From a checkpoint of a small mixture-of-experts model trained on Wikipedia: 10 layers.
Below are experts of layer 4 (counted from 0) of a mixture-of-experts language model. Rows are named router (the router's row for the expert), down (a neuron's output weights, with its number) and show model dimensions 112-167. Each number is 500 + 50 x the weight over its row's rms, rounded and kept within 0 to 999. Numbers have three digits each.
After each expert's rows: "comes before" lists some tokens at least twice as common just after its tokens as in all text. This comes from a sample of Wikipedia text that the model never trained on. Tokens count by the router's weight.

# expert 17
router:489415685467476388504494427486491492506484490555432500532515518499470529523459553440523461561609505579472448439449485607415492516483477454470503512442502525491441515440
down0:569458436567500565406500453530484523423569489499539494444455430507440489523479653476583561582516552440525564542459474534533484473513465500492539549459540508668538437492
down1:480454615470500474446425458481554500474452470525521444573533471511494519529517619424513584481520503497485502582399485554519461567483519475442522490482533363602488501528
down2:545503457501515534525493484529478534554543413466436639495544475656431521540566475549428602471497487560471478591530574504512478474449496613493503509390582550504489517478
down3:536561552547501576473427521509505495488523562590507524504453530406575484497514525429424465524462514472553501517549526482553444443567531495467550438540465496545577556487
down4:428558458524484459614503507464571477440495569516491486580620398488466456467470448529402467548578461473514551454451547422452639494462461413556516503513519432477503518490
down5:515421551510579424520513503618498495531508487479509466511549474516406467504497520537532528512539486503472589591498430540499443564396562482594567462511571509588468452554
down6:488468481514532539481499532492472520462509594509574405604538403444480442546507560515537473467436418448525483588468498584495469459485548525532619420558502508545481412490
down7:475456507456484475468445552534539519454362538557530537525511545476468435527506431584436493511459546486495557531379542480549495504583480523438459536533475388496425489515
down8:453494427539609486621465546410380449474561456584457514552567451506572474451425587564466434557550467463524472476464492446622470465543551506489528479437533499458510551425
comes before: "0", " |", "–", "5", "7", "4"

# expert 13
router:456483457421458448507388439532524455579486492477514466454476532516450506469441549468552465483458436445582445475452517496420541512590385565526438523480514556472427569512
down0:545539514469573447493443480565514427568509566539490455526510529580525527512432547519474530499458525525491493478504513481375506421519500475538521572461533525408497533469
down1:558499510565572531450524498526514489549482490459456425484483541496497524544570513542461442413469556491540487516528533560454544394466464462521395589488480535533485501471
down2:456509465511537504486530436598480610558444505534480453392473493566459495456437480485543503568570498521548502567554537476551497610566535487503528451518528474564546545577
down3:516551555471451519500466499567543472525490531455521444457475550563494563458470493517502468518507428557408452486515499490279476501480449441411514478480498546387525506507
down4:513531493481515448484423479596520522533525536484551376500517525556527528486445508497467501510488481492481514464584516469332490452467498476494504533427503541437466559516
down5:445507530522479469449508458533516510489497454462525556486509505508480465432563586502496479437524455488534494539527606429404536473420555412475449416573434428550534508516
down6:545517568528532548504581463560460549590457502516549559544476460567558523447477485502418492513500420466507449459520484470427464560473521519492522458485523560412585513495
down7:458461459507565471471482459605556484513449545608567632422457533440558470528521508547554548502469538454416481594540471462522548488524528501515513469595453580424573527516
down8:496423497515463524457458519491513536514649492561456569435387453528544600417535450563465584608491438529473542464577525463382428526536501463445481545427473517476528526478
comes before: "\n", "-", "|", "==", "The", "==="

# expert 39
router:535431364539488420449490486411420525578529530511477460556550469579456456516498527413465514548445560488504457528507541513552521515551507447493478511548564493470494522495
down0:513527438499413466479472575498513454454519504516510527527545476442528438522499590485516487481491509441462563498456515469555587554450553473510548504462562561468448480549
down1:523510452459464407531513502493582462493436442403429543545495525543502522485472530422519427542437524512469524485495521456461505552478508462397521486514602476499628525489
down2:508463503598495485568485564548411503519503492465541496492481477485473454385458504431585475508505507552452483558467501529509577437387403459412528517546486461551467468419
down3:498489514524491507559515446467469534571574466508514483482470448536556553472559576533498529502503518498569458444535545551481537565433542492500435566545477538607473436501
down4:417484520509538614517520488449406503517532477451538457480509409581612439548508520468499539467582529486538539586467502577551479427545452532595483433672554520608439534583
down5:532406491482533432589572514449514476503443460459512488519506522462527447478430543432516484449464570617506474556439427528500600487439416472471491536541574468479566557466
down6:578551462469432478495482524425550486433466590555537518539535485432482388462412544412519460440421509488585509616440517505536542553461416430461557530455573544494475545492
down7:461513492439506536507511489493498484453528453475465529483467433606566437475545516393500504502523517414589515566461554515493472520534520469509480415562472530518467497574
down8:475552541437481440499450544424478458527536596356444509601542443531480447451488505533542539450416446514581492508538594519439496519488547570493518494427532604464506425585
comes before: " ", " N", " A", " •", " Label", ";"

# expert 18
router:453506552506411546491510557551489487508472495588493485477493565439493433490485564482532380529507502473483542444507532417461511520454633472576522436591450551470521456492
down0:410462532465572533525572516489462511491548498567506508500549443492454493434557564560492499535554493570454519436647469501561502506445445511514550526474577486465515494536
down1:537516427509460454467467500478507533420490535535559484498433535553544605495484476478546553560466384563414434469577441468485486489543460456532506442570466518374547476499
down2:476484494425403478512500568396549522545574546519639561531574471491484510411481539614473410553476528536634486425461458477567418481577441443587462553455442469408469412478
down3:511503516565520491500556567498443551478488461525529480425481467447553564485560496562510567470539463524457459463490529474606570559528493545519496520428520555515580546556
down4:498530487526431553535557457491532477548543422454434538484498433544453439513527545498430404522532481554524394418439489567493426396560452515439452511503452376465542461479
down5:576552505495477496441500507522481517492401445512510514462473669559511585521530482559472550522471414531485562566632467415407555539514542515434560446537441519427550480521
down6:514519507474501461458500494470517529365560497526525544493506493530500482492482490467460530557517494558499538472733503534520494505514600528558535480474561481397506584550
down7:452432516541442501586472512485461457559548429454429502520483525636504448504534560482565477461445478479543467479493484485485474533504416530540455528542502388504502519431
down8:556543555454469499517471518546527500484479432555559545447368522541495540543576525501617546454521470439424592500550437474554630496506506479497487501554436472462450445523
comes before: " ", " Born", " •", " List", "See", " Country"

# expert 31
router:562458500504557562536498566531550589470629532480502530504486516516459396458565503537466523520402492460510559518449457500559489510488453580440426586481479505597545472455
down0:483530577569410441573536471471532528530420483509528536575514449484509551447503469478596487499501518517499552502541466499510484504389430467553599567518585454509439554404
down1:522478584509432425644448452583462530549495408585486506507520508655458493540403568518473575549546482582486446442553473587539372489461494543453505512505491506463462594469
down2:512513575499504463557470480537457461495522496446523495496552522534470506465466501555531533515530490515463537493467546517484506511390545471509472540529458390502520508434
down3:493467571492448492522510533529526486547552532378521495517530466508469507493503518426453490507537526537514524577438446473471544498419429540514465426568537442489466580622
down4:503428513540591524508507446540531533444475505504428504501428499483496579490456529497506421556534610502537557502410503524479394591441537435537458536487508522434370523570
down5:529490500558584548503473474440494565428440476550501498574493390501490505447453518487411535477506560466489453505445438444404499480479609465457542506465431378458459511504
down6:515499447574522574512472538531439501476552522494486534475477524488548483508436445501483488523461574488483469592460511445480581455497409577585371577487527469507488511460
down7:457492528532492497527477482529584425452534539427491502521497430513449475534512497568432527466500537545537474527347588449504451492385538501561435504563644467488451574540
down8:489515433470526555550553471467496482542476508491497516465525463494463469456459425560506510536496480507370416485492442503458526456496420507622404515489555404440509511363
comes before: "9", "8", "7", "6", "5", "4"

# expert 29
router:491465512536373492500482515396510398502536550512574456523580487581598502526588572442489461474581491510522515483500455482488531555472521503572490511536565540453484511475
down0:539504533468602531517430536488568552470455520501571436528451525505570540496523605502449468505542527579527391429532476520481493569442484528535636546587564461412504439489
down1:511424457473445429485468517399462515471439516518467448511521523508425448485377577446489469513497462467458505491445563502463515526494562476476494492507458537475524498492
down2:567462515544598509499431546479405467522426579506517581461441513538493544488485529460539450482446534538547533467593532602472539423521477471506558510484451517437483617453
down3:477474488557499486457520541531587530531425532586525473521568415605637507613446497541544471495475576524476461556449560444490428485567440593542536537362452437500453512530
down4:530529515479557458486494542459605524465476461594558430520535569581595489430510503551595510537557524442421467551580487475496567435378552423469509528561385544472480507521
down5:553444418608500490477516537380557505451536486495596561464504485557500540558521470517457464525480497451475480428580529468407497402503488601526467550364560453518486499482
down6:479582459507469405467526460490520519451501434474520470465516444510567492503468586530457415469460429505541490551507504493441490521492392482430504536455536421449528553394
down7:486478465450511435452526492456554565427522467512454502434447491479537505499553513501449576513602481554524413521554484522433477559492347487512538454470502460592464487453
down8:491441366561521444499517458382514529458560481485586519491516541523485566585515505524445489511550546487493575436574555469438476512511496509578474536431504402530415464518
comes before: "\n", " |", " is", " and", " =", " –"

# expert 33
router:503569543528576438610484477607508513485462477545508441380547412553429460500533492561460503560479446389503461491507428497440428531470533615443577506534517488507482444484
down0:477537533510530528481354487495533554508539494535488444518420526505457491457513574421458492637486482494569535562512506436507467546424539473456516506418466520504540521515
down1:399521521464497487499462453533572458634481491523604560527416485478502546508475474394510522460490526516363494524362438510517476480528485578558498531554492394515512431499
down2:555400475483528542469395425394491473473462554418445528531539620566460543493484492451440492563414514537532580539525586359494437604449464430552537412509508547472460436464
down3:480498516494513422492566506462526516433515490439436407476493497574475477439451478566471389606531582569514534518463594522529598449535500509546488481468590400560491464460
down4:413493454538517442570577538498508487537542501465512516549498462535588458498501462505527490495454578449495525435502518520533390474576527601528413501544500527553422481479
down5:493535499524474510489499535494444496506533408458503445481616540500530550529405576464544577514626537509469557515469489547512547522569531569517511480506542565494450455545
down6:612492469424596564421452506552460456583539528483565535468554501485489484493525512514449524474569514451483390443461520496441648546490471542490409513511496492456521476578
down7:490498577524492504466543460472510486550557594521532508394494472508611499430522573518435528481549480437462493424513483513420575527482461599514494582440458446474528470583
down8:503448461501561543471442480503489442546421507551526497479505461591553568558405520436478517556454500443436527509344535537537510568495547537510481535493628541441506474545
comes before: "\n", " The", " He", " In", " It", " She"

# expert 41
router:524511431488519473486428460565525515494436530560529515516534430571508448417583499406429482473577536543495454531552499517478575504462631590507567375627598497459495585503
down0:539378491555559552524409399440534518594476454551511439501434455598548513403550495380477384500544526422435420525490547533492512488547529467568528513446548523563488415458
down1:465580495403505509428512543388466487488525415485454551473604464473517432477431504519629486476526382491556508490524529499539591531536508521480423494483471497481456510545
down2:471499397451396555547553528506537556486530460512490504505468466471513499518516434446430556585518568451558472503551415549526520484421505496503476540548451518507587496387
down3:586446475495539566461471429540570535567508473570514474508458512534547508511534421521492406483504421475554380488570509518549528516543516451510455549478471424528500437500
down4:523472533455517549508485573569515448501455530534537536390494459508557534503492425535465446561453507535483524602606578496409432443453556373490500434519446464529605513474
down5:587474438600475552501469474526519540546479531530557526449515468535504486473466389483469501504507543483497514532470485541438466396505542466539475612396487565472532493347
down6:471461425448500496513496543572540520430486466536484488552457466503500532480571445546550436574577518515472532394537435525550508417479525431534528480542563427411439440510
down7:546529443483521552493424426465522455575531449496565538397573476496528517641492509542585527464502510539592505465503553510518435492546427474451493518475465605509522514536
down8:420588493411504526612510446500507524609487515461461568520472573538570525538626481546534477412502506523572466492499523598386555460517547577481511514402492495494465559560
comes before: "s", " information", ":", " and", " life", "=="

# expert 15
router:418461430536574563398515499475411519501505411439529443482509517508528541454469549509471593405559540484471473459531562528510512494486505503486486520521455556580479458419
down0:446551483541509512499526518541487596560491519510451465491571432576444443576463455568420485429529560465438560567544581458492491463512506510426430512422494531409454588441
down1:482550582505456458475586483437524569482528443576578505438509498436424604389502456508406387511521539439449475427469496516583532485454550468416492541420504498527548431539
down2:569419493482448568517512535479493457526546430488461498523522511425568543522398443511540561491446547502508519568476460549453467477517459428549527586513441588517468437390
down3:451504443497584491548481594590480522508484539584444516529430403444599495458549425479439572549505530509558541535432511525527415466538476433537525445519579488579469531527
down4:506508439515505550454483431513464489555457444528480460600389446527539482492467495474496454467526525477597488498549492478501546575543575497458490558568506496442447620450
down5:512599518563500569482423470519517531499499541468530449480530545500497465502529538445553454423439602529449536464393544475494518385525483549500495498509442428396480482414
down6:438622513471594490595507516441513404618508440512473469551487545512551452544507402516515466429596552521505444426500494556566528543486523533409513480524490508525446527471
down7:529397516396507526469499505533423473531442420514517473501492469468569510490318389519509458464474513473502517498491450511501491527478534430430480516518500423456438478402
down8:494438435488507509454528628518494510536509428529487510551582487506566574432468405523456440532537446475617496540392566468510474469470495469547529597431509585472515479428
comes before: "ing", "er", "ed", "s", "ers", "y"

# expert 8
router:574462469597520446439500517470539501546534433472555564525466449583393494480490517429513509485470568464481553551516562509420474513506403512538419572522433498471558493476
down0:441470517453468558540540527461455506509561457511538507508569430497525469433518491538492506475518392450438565531618583525436576609453574441461476407543510475544545565583
down1:564523461487496378522552595506518525513488538507570473452501424554482482473512527505536569514543528479562421474516485574484511494423492479511402512491484499474554554645
down2:466536508532411506432475518442424427480542483543500475497453529509531493448417570539484458514472503475576512506545441484519437452500446530451553616573433488527436497477
down3:524502403480495444549541604490397493540414549523407526539468515501491463372516415514512587482547523472578559499686513454489519482518517465483535492524491484467489515582
down4:467572514513529480496462511392492441433436570511466506596504445531460461457402537537485548405516572449479492518440520417524485481460522495454509531502436622523523548477
down5:544557530485535543504506510491591533475484397543498525537433534571554463471471406516446561559526530438459455435393437495496410498489507463364416609468492527527470476554
down6:548587603476516477515485495496440424483499502506455507525457457505464509441456454492546485460411488567481517475592448514471494487509590521518468489592429493545519501540
down7:497467446584428474562494589478461445496536507523530492478580558529504508471525518551554485537549463492597591512608588517443565519451539345519531507567458527505498544591
down8:543502394507443573465567535495389459527495472496503574495521460462468512405493563555561462503483497522474479474575555471473496589520550543425535485505500482400444550512
comes before: " ", "\n", " —", " \"", " A", " +"

# expert 4
router:580534532426396571493488470486429469510567512555509520511529559442505521579488525384503475486479542553533556551502560475444478538487591454515460449558543506427545504529
down0:465524532521486417485546463534515419581458440561438532522517528503516583499520440404506565532508479520483503542563486433453540478428533401490420521470469510466537468519
down1:373483527431489522468423544441446504443432492531431417481566414460571476448477382470450419455537508385429525460519577501546508445439470555526458542469485512504410528526
down2:470557468542459512517522514508534561339554488472367517502520512593483492483476491424431467566541570539491469520522570505504458609467451491475598465464499505502472480578
down3:484553552445486534500506496493470519313500440475484505502532509544512486507453431493460429524568574566450479503584507522599573530520518588434576540565495539485473534524
down4:516500577487535497516465512445465543543518558580429497499505541464486564479533485513518504568453539512555468448466530544501569515476496490500453518458527475475512561504
down5:455432521511489555484559539391590561452465485555478437488464520511538541518505594493519469457494492554480564471553543493518502556520541465454493517511520479560542573551
down6:468500564491508539504493573513583566397540495555443642529496532468545581448558531472516480508481526535488595536606507455511585462494529512485515526593538461500579518567
down7:461477534524508565539516517483467513398506462458460572477589488452485516440524505464514461572573580455483504520499642384516461565472475499520483542498554508489449464551
down8:495467532576477524507491443413386543406574449573496572479502494533486529430486494412361437566523562437525469511611599566514474519448573474507485569476499493474454581510
comes before: "1", "2", "3", "born", "A", "4"

# expert 14
router:560572493520613649511502430490511465471478440500589506522547505469529549464477532419479548364550564518427469575515545513473509493461481567591465488478548483484432509519
down0:449519487548519521526518479408472545528512479469430468456513528474493560468483552503516477416499448459486465505435516467461425446472594519439458504510445467466520448518
down1:505497473567565545538505475577531516538513606500482457517453556501491490609431449541444464522495545584387514505536599464485515500483511489454514517520460500440455448586
down2:523439472504511356488438513455443593456482474590521490526525528489531463416521522543498585550488500542568496546474401559547468593477491502572544499501533528508584451418
down3:445440611468496564476378570378509398591525488445532451522425598565461403586435631454460513492437467439559539505503550506589529500546520435555505465490495403513526509515
down4:565421547575461498430528453573491563496487480572497482602511488526484541581493556445560557549460579526461501547426423510495512541465504515498570509441488579492416447483
down5:530523457568494448573506487623446467419580568553545539552462524543452481532510430512476543500455450458510540486428446613540399551412540466605552503589527480488526506501
down6:476494469505501574493531444444518467549530480504493491452491487490514452576498502519534480497494463542357500532486515462492485429528553545458536543488501508460422454536
down7:592572484540534531476558482481538466442460546542552548453495486551582560585523429526465529526463487509398554559500446426520512532488463559471476534576549567526432541486
down8:513518511462475438504549524461547523554515384598513398428434542501511513503466478509508497511525464500492458463555541448494489507522568476440468486553498394488522521546
comes before: "0", "1", "2", " |", "–", "5"

# expert 5
router:452472546481522534488473541481468490509465529502406449519471538525563463451578477560520495569613443533480484411518453456470484456589410465451520550546575496499530459446
down0:519443512523436591485434445496537425570524532385590501562336511504565495478486492542516501592550492489503461512597556422496441504523525488519526435437505514509502481447
down1:527524556534483606581472470503548490551451485405442500545337566429438462495476552601472597435527495547504489401527556501397508454535515540492403477586554479460401505431
down2:534496447552531487440503516551442483510503509546529561495470486478473444526558473527476575493471561554485475496554449458528486500585525438536450595506483494506533495566
down3:456501441482502549436453501579438521524508495460484517557416554513526432528407410556473449541559474568488415529523540499533456523392548597498556448525429547490484469474
down4:507474500589542543487503542541445503495462494446391532576545487485540467491438491550545465502569528463581508534594571575483570381386519489551510511554500569456414480427
down5:536560506424476503591559522464514454464577502510525543551534480507503557496600493514461538511564450548468540574510472499510441425475510515571384517489500574508504556514
down6:494502461503488463423499522535496520467515521532488588479506534437500485512497518398537500533473548431527460541536557415491480534410445443539547538539488440579553495505
down7:517452483489521470465531526508521550521417479585498520500459481495399504494512489544554526507462549515470478395474455451467550503492460481548549467574487511545489470532
down8:530493412446510538516491481529467551577526434519447497511469554547497524535483557525457477479593572385486457478591583497583521532533609514554385576513455440558557486488
comes before: " the", " ", " a", " his", " its", " this"

# expert 3
router:477516450476511525481547476607479531588470512455506446466506477462589521432511481525422446459664507584491542478471547466529595527420597460394554442495582439431599536579
down0:557531515514518503603446576463477523513549488501505522467496501538435579509579457622495517555589394445555487442582475539607495458555488526481462455449528501500525423486
down1:537475418495550507585535415409484500555551522498572536503582513526464499572506497479512562444520540476482535469469436450481557556586490517605531474468562461401467510470
down2:425459551480556531491429505578555476437518493390447484571515570530443555413565510504404414443386550512540410431401569601484498531430422511491427421465601378579503497509
down3:417577423517480493522573425402536490555476415446542573511568484374513444488546445507520544563490466497433549477429417622510419487603528529583517545490499534469403459481
down4:467481526481448526424422538525592484530491528498462504514518521507513576477471531534531429557533516512485502626452538551522521520555601418514565529530480516603388474513
down5:387421528512507497465502521541551528531537507409519489629536466528520467429494434457506494459465594495588527560434491532536576577600473488549480494373500422497392460461
down6:483457525532545503408454431482493519493451457494496450543515525469494563465553544479556512521534472544448439558538412604535528526613551527515602509482514409522371472523
down7:426554450595405479528560536452526439523483376455598583517524522387499446500453455448614517446446500472532589534506389521629482518587543499555506591531490497452454521490
down8:493522505537460551485575568501536494527488543492516519440466467459502499446521417490564451476507511596514482525495525405541528578492437515450464344499540482432495466431
comes before: "s", "==", ":", " ==", " also", "cle"

# expert 0
router:502489524493593555516488442453483514421501498433527543606523539444545617477570440520567549503477521454523486413525474489554467440557478448502570470550547383490524502550
down0:567483484450415554541498492476536478546527555444468562464477531472552561555484453449535571393459442500454418580615478411337514546522494498506538435479493529536446528494
down1:587440517443464477452430426549668513429506493633618519537428568496527474583547514499416410425544471490487494525474482465442472500465471557417497494500537463421560604503
down2:465503640544548544506459469522575428546608547463482537488499482515543481548488450470456507481507455501392505423470558433464521429594593542526471502531528544463507483481
down3:591502539485564540504551472485514425481560500523546560499490518611514516546574555617463492479451485450482481465512566496412558483473509557455502507542579433522487449468
down4:479492447492508526546567504634484518624535467554595494432621377566582438539510473641460499492562544518519422477513528512478405440486505507572535473575434491503411468568
down5:475453449452565481549379466587540455457474467427642459536500481478522515604447536498525537464455527498428496567502410633548411520582437505516433546594493473488443415487
down6:487552537443489484504505594527493495496457481467466446510497423473585457405483459574544523558499537460537503541524484440610562452515569460568554506555456547559456510588
down7:544520551450438537535567527489585452494571461443501519545452517522468526477495471452528484463406499541523516509567457522535499538530569452501551471521498524486492574582
down8:491414497552522516456476451618542560574477491529546483400517537547458545468439454452453479523487544448492437565558502553511453379523499481486536480463499399477547416594
comes before: " and", " of", " in", " which", " but", " he"

# expert 2
router:525558481514514481487570564435459451457409565511419494527568467523497470541501497434486499552455508534535517421501497476536453503614485467548570486495578476443448479551
down0:431508524486478520377538550473432511509402468522467439572428587556526532498463441526508514461441512436671484460482396474443510477468393531470450550428444572505533514515
down1:474526494493464529520515497428408446486520518528487460487492530534517586524581388514466431524537502475539560435461507572385486489504498489548478451470512524554491420460
down2:517492528497472610506522472458504477482475527546451480489520389544504482535502492542498453482509513558436584556351596429538501569489513462521514437567491523520409436397
down3:485524484468582539539559543596478500456576478475488488542435486543544503423505460335476409490488394524429451582435491526477570504483503532582516524522435479444486501502
down4:548475485502509557572506495416435395504516450521517467483542512595498516481508498541531389438531523547478500543362490467434485515493449404451513518482568481487366496430
down5:581513476493478561442509542453539466422500518509534439624528472519587456527554451526459538502519486503483452520450474521527547471528404476468496469487562575479564464510
down6:502536510444525545512476460442414433527489505562473446464535470535509516514536485511528409441463532458505557537367501412495483539490448488436534530478507469534415565520
down7:466538469489492538526515493483436496531570575462507386503542432607580486414567492509431402507544444509507524498415513483464532548455526477458538478479578569451450420495
down8:597496481491521485506518481424443438511506446552511503507547498570540565499552496476525490458565521474530428523366484485475473498466425470519481438452537532476397496468
comes before: "1", "2", "3", "4", "5", "6"

# expert 16
router:550422402442510504548524489426566521555501523540557535465386442542498486528526530463519514483558570531514489487498518492479544496475579505438524527366397471587544517484
down0:440486496491517497433501534474523458502492542541510565558405545503508523550462507450538568464505467417511506442598553591459474551398506428529553528484434518423527428480
down1:468473507494561497494460510567557480472547523460513556503452543399545548553452467472470559564534499480500572593509461559494539595423562508450478517527495475449472505544
down2:505517443448500502452474487460591550466500475478553463492477483493538539470523442487395512522527449473534492485551527516527485468524466391522543560591476571472515467636
down3:558530488535510495461474357618447487501516571496516437468504464432439471483462539476560496503516588419477472483638474588521390558529480476516445569469507478519443437453
down4:567565391440515492492392508551482458550486503482466509493504454524442502453501351477548505496494455490494508486550526651528477442472490524518476517539509598484546442483
down5:542506554550501538551439441489587505518542452434514394536479564516486557505506485525516584442488517540479553456481514442436518486482439642512468508583478452540525543503
down6:499432471438519551418525478522527552436560525627446514549505505572482542470491409468484456448544475522432426549482534505464479540502546496439650605464498464496486544588
down7:498486445468557404484471457557501597470475540467548529431535515465459491428501476452487503580570504473468410520535488526476520548506478424587461569513488547411434567460
down8:515500531560505489525522470504480482494550527529545483417486483439549529521493555485559486454449514463559593462634468578483414642441479511503493553507522509361545457546
comes before: " |", ",", ".", ":", " of", " ("

# expert 19
router:532487502528505482561449505367538600480491468501542502534457579419447471483538449481471449533463536465545431595538495565537492534473422511463579435565460411507443399559
down0:594488545499497451537553537452402482487497531526420490530473495597476506402443441461507434406490547551560458543534509424428548518425567551505381502528423487549519590509
down1:544556490487554522426555495421408409493534532442437502536488474440546470488605452545458493537483526437578546549484508528429531461460639536494516530503457509558494470508
down2:539563479555515469502443515447485388467499543471460439550475479407501388500522583475498478489509503505506575501465507574487492539571482529462490571539456478497397516489
down3:484586438471544561525536511499490500506565507468458518463524625502613510471458542565445443517436389484492524384495498499452491503555432538489493598527524452490478541518
down4:478502479404500508471428616473544526458536481531567550430491608512440488513496551511512443453537482519575443436497509529467610419577475482505452414574575470438485471613
down5:528512443506436430497548521473483485431466497438566497614503434447483372416444481566503500458565510572498477513498500467490569469489464524504475536573498545508486496457
down6:536511529459511527475452508463573423426447567470428540533519482524443486468471531450562498405526506437469435531591483454486610422542500527573511466574432457466508517494
down7:508510473533499367503446462489545448481471608454416422530464471433480488461471526451484499471433430603421491554486481499457468426487514519558398468561509590544454581514
down8:522471394504448545453470543460494418520520534455490454485538541445571418375509450536454454453572526538446501509467539558450542499535527520547529547569529487461486472443
comes before: " the", " a", " his", " an", " well", " her"

# expert 21
router:552570473507477520482543532426581497602563508423475556504482447530572555462514467516540401404459472387496605519486490525412467471540519486565429460530470501519493505478
down0:524483479532514499547506533391484538518546436524387543365463524493496503518551506463469553557589489498537516558506499509384458473412504431434404505434498515518508486504
down1:569518459501438470490545562456410592406471450391492552397473551404460509449493474361446503626578485495512502452574430476508495377559535449509503442528477622468480538477
down2:578464489430555581484552584470479487535416452490562517469360521574506505577599474454501521519507550465487512473492505468493506558584457415548445451439500525479442500517
down3:536461491498476466482544529402507461514377450602485540574487446581514458532430476501490546457510408539571536593660572518536511543432455392429481523439526622453607569504
down4:538466503423448558524427526452512448519524450552569483418528525613589512508431497506426523520544453517526459531727564511448505437531398459498470507445557520525468479534
down5:580499504474457567513562504497528499521407501440469587482524534501494542504485446520524492541619420567568420476529475485512524454499433514561500500459477603504476449435
down6:539520473601490533469592578508497500517469446531562510505458456468500514465517499528563517516564485485470462443512548524539569526489542406476442520466529624444485484536
down7:487561494480492490485553519430504537569527552519448441409570541570484430494500448511562511503536497501484503516490457492498579564582537468449417473492537546486518509495
down8:535538458470482496466515561460451562483571468515496526447548530406522456463559421443447511557540573503561528543558502511448544410578433499500431495521482568429507428486
comes before: " ", " is", " was", " Africa", " Carolina", " Wales"

# expert 1
router:552536545446501439503481498448461433531460473508566474499525552501500470514516461417480453476493377455495488516518527518430519581521464545519575409421476482524495587414
down0:537497528501543515478480412477593494436521531488569490567471521492529631476496442585513408484594515502517532550505478487453557391494574590503470467500557472620472512571
down1:447474494458470470585533511486542475506452571411608438465494533452573469488428414439464469454608483481585477529555522512549499477531413501478546450487566451540451498426
down2:455543471526498573529409471502490458549572570498533452618420466551422470490472532446470464493351619486453442423477540577393482482523495454467493393565598536506596472533
down3:544547536507618529464436559488574518535569478448440567589484494431462541465491540532522565442527494429528530467545450500461471543489475459498446541579558501485475477451
down4:507632488506538475519440576433483458491531572484554497637586465441417571468521533532478559485573508461460471513577519578526454541464571480457506471547437524477474540494
down5:453475566477514470524539560496485592493505517462538435449505625458586447539417476458447575475594483524575465522564480464555478585499402449450462479550398476523511504421
down6:567527533416512503523510594527424543490532589514483449519520395512465509481444513480495364569524590538541416498497448490461554492479419421444466511500545528548518528510
down7:626479523550479506472529510452447460522526462532559513546488544554426518540478546581497558522482578489456489528377418612513553555602429490508490455492526517483520452480
down8:450473590524416495544511558440511482498432451487526514445473500533529464514449453494549628549509465517496475424446550499617434520505487529460561566512485609477490398528
comes before: "ed", "s", "ing", " of", " to", " by"

# expert 46
router:497573474429475478508466592501565492456475555509577552453542538521483540543446515574440471547448523543513568527569508597504502484523449464502461567523464575532443497517
down0:546515495400538503526530452468436484526512553573419506529530471543539454496395445409437537525509461435435471504518562477472384441509590492466524519480489416467515509437
down1:525479589483545461601530502448390470482535528576424504548558490574479382497444571474445504539481468496467446505529485495486399512451570539481495489489487441528573538489
down2:520528510485469367475534608472518498514560461615480508441429533502571538482563482414485522587523511419560535486847517475497562540458515515460413588447524499455554561472
down3:542528514527503480557499451548537499549385471429541442489527494601450528449479578393528480568501505509619485505467451523492365524434530558482569437475591434491452415501
down4:513588525513515517593543539538443488508574528521555474439553510473559581494445527501449463539479543505557524489500526500452510443446603470670492504426458498424524418398
down5:532488589516529523615570487454509443506607519585422459539563614495486454428418515489460476492444460506394470468510523448422476516515616550435487425549560386435586549468
down6:482370549490534451529569516471570416595564499563491528569546547543460443516463463425523479557500512438441556400483455496449508398493456514472513476454528481494475548519
down7:466634486462550509601502588424413429528538505484616457458519487543514464528443549537496441486525474567514480463506535551501541476469568442488463497441478555459550453466
down8:453500503470510494512460533533484536512507601388470530562545593515537462454482532412565491501443475482545477452444485467473467460410479519560442529515483513398518423515
comes before: "s", "S", "in", "I", "A", "D"